Weights of a small mixture-of-experts language model, trained from scratch on English Wikipedia.
Experts: 16 experts in each of 7 layers, 160 SwiGLU neurons an expert, a softmax router.
Training: a variant of SOAP for the experts, 283M tokens, 5932 steps.
Below are experts of layer 2 (counted from 0) of a mixture-of-experts language model. Rows are named router (the router's row for the expert) and show model dimensions 128-255. Each number is 128 + 24 x the weight over its row's rms, rounded and kept within 0 to 255. Numbers have three digits each.
After each expert's rows: "raises" lists some tokens whose logits its average output raises strongly, later layers aside. This comes from a sample of Wikipedia text that the model never trained on.

# expert 9
router:090151124132175105134081164105106102126155071123123145154148187136133107068143136119141112101113140147144150098135149151126109090180118140100144150140127086099117098099146106129105153080099158106143126086106133133154134137153121126095097122175160122125143125133098113151142140115126164074140143087158125119105116134137101110133118171173080118153142128108105135111130117161148139142159
raises: "\n", " \"", ".", ",", "-", " ("

# expert 11
router:113108145143158077134115124119087114112160140099129127171104135150123083121150127118152127078142152157115115126145161146139108110156101100143149128152182099125077143116161123111093165114087167131133112090120113151107104144166128152107112156175134109150167132105080149136156116144143151124118116119140105076120141119168104152183107141111086112155172139113134125108131114135165140152182
raises: ",", " \"", ".", " and", " (", "-"

# expert 4
router:124124164108147113129110151116125102107153130141138125137114125121139081075107124148155146067145142151113128116138165151110097099136103122127157123147175102095106175123132102122109154104090174125135116092133105109160098163182158162108115143147171103134160126103079159132175149124134147145121123089143143076083109130161116176145099152125077116147141127109114111097149135149143141160148
raises: "\n", ",", " and", " \"", ".", "-"

# expert 15
router:107142160114129113152103155150119158110167121125139124145098094140121130092148164118116112100135150118135150103154130147102087093115128141155154123137165086122099127134165094119117139105115168153180117105139108123108099123136141147107150155167168127145171143125093171136183116119153146139131136087160138107100111126129133144157113170094092141155149113111124113099186128148133135143159
raises: ",", " (", ".", "\n", "-", " \""

# expert 8
router:112123173150126131128104120129112102083136109132094127159097121149144127114106158146096085125140179107168143111140139164118116109140126137145131119143161121137122138112156112128123176102096173149136125096120104126165133111149133125100124160153121134154156126099086151161174092130102153102130133112125122099114097150158104139118107135113074120141142087133100101104159130147138106135173
raises: "\n", "-", " and", " |", " \"", ","

# expert 5
router:100127127116158112128107175101117113116153106095113149138153188113115094087144147143159124129111149138139153097133140140105124083195083104102144162130136100070120091091156083119131138134135161141137104102136106130116133157138125139104085140147145114157155141110094126142135144129150137132099142111158167146110123100160099128106095155162077129185158129115105122120140111160147138150155
raises: " the", " \"", "\n", " The"

# expert 3
router:115145138127129087151121148132116085069157098140119148128114150139154133106127151157161126095137174115134145150114146142126076101149117113153107122138151094116083140118137106119127166095100155136149145085112084127146133131170126147103114155158157133146179127104061120155180123123114153091097159129129111089107078131151102102129123155164084099163155103113110120120152122146135129160163
raises: "\n", " (", ",", "-", " and", "."

# expert 0
router:096128132109149122142130135116133111090169114113136158144104149126139085089157157130133107112101134109118165136128152144127092102169104140092136157133155088115095094121133096116107144081114166160146078103131109114131132155130138121107113162156141139183165129136101156158137149146123162114103107123161106146097116124141131104122110131152091115147169144113100107081123097169111134149160
raises: " the", " a", " both", " \"", " all", " an"

# expert 1
router:122101144157139111146097161123059123071160109131123131155101122133107120064121115120103102081148175142133133106158117146113103082115122129178120140141160093128087138107175128118075133116103173130148098107127105140146113140157171096091125098145169126148150093114114142147149111141160184129157064105174135124070154132133107165139109133112092133160148132109113112102130116168143112144169
raises: "\n", "-", " \"", " (", ",", "."

# expert 12
router:129130147157138106141090157115101098116129083167115139150084116159139129110107172139127111106159167125165143128151114129129105095144124117156127149103149100108107112094139116121112147107095153134167139104136075129146121115154143141099120150163153152151152126123090126172181114110123168152147121107147095077113099143144088137158127153147101154150133083094128124093157109149124116136144
raises: "\n", " \"", "-", " |"

# expert 13
router:110143149145128110171108158117086101074175109145108140123124125131127121096099132155141129086117159133179137102154140146150088094152109133135129129133152101084088125144172091108129157084083161142152123100133085101114108132169165139110102121147153169148170100111105139128149170133153142156160125102134153149099122135144145138127098176142100113149148123080140124105132135147137118145153
raises: ",", ".", " and", " (", "\n", " \""

# expert 6
router:135152119166153120108098151107124117111129123117139154174104139177144140105148156131135149116131159113132141134134155171130113113139098105148158154113158093117110138116163147108103183119111159150128109084110142175125103162155146173105126160148152135162145138134089131134156109143138139104140119093161129103121059150135109104151138151126120092156152130105133108108113127134149091155175
raises: "\n", " The", " In", " It", " (", " A"

# expert 2
router:107133154125143133165124162148135096099161138151110130169081108138125099091138119160127077074130143103128132137126156137118108107107094130134121137128146121090103135125156114125064146106113165165156135105114112139125129165156180165072124139167152158187158090110106140157139105193127128149122113122129138091099128123147113158121158134161097105153149120111119126087140114122151125150164
raises: " the", " \"", " a"

# expert 7
router:098109134166131145127105126108126117086156127129136167149132128109124139097115131123132148108104151102149114123177129160129107095152114123131150148124160071096096161123186078121089148122124168145147091082112095142153133153139135115115109135131128133148144121098098147168153149137171170124161123116150120111098120103156131137132129151098114101161143132068102109111147123146165123119183
raises: "\n", ",", ".", " the", " \"", " ("

# expert 10
router:101140159120139092145117177139133134108175147115128126140141122132117073084145179128130119126104138137115130135135147141134117101160102125157149140136158095106102138129145104113101170104112170169172126089124123138122129124167165155088105154160176151146151083110098141136145118136139138151117153111158135086113111117147120141142108161145081095146161139106118134118151126149156112176139
raises: ",", " \"", ".", " first"

# expert 14
router:109128144149137128135108145117082105114130119096139131168151150145114133121132121119140151110087146104144130105139160143130100113138085114129137167137162097086112134116157123094098163128137156163132083102078110157110098134168175175118124144146141105165152141107103122135144158145140141132128149098178148114120095139144122123133137186119124097150140104084117095110141117169129094114160
raises: "\n", " The", " \"", " the", " it"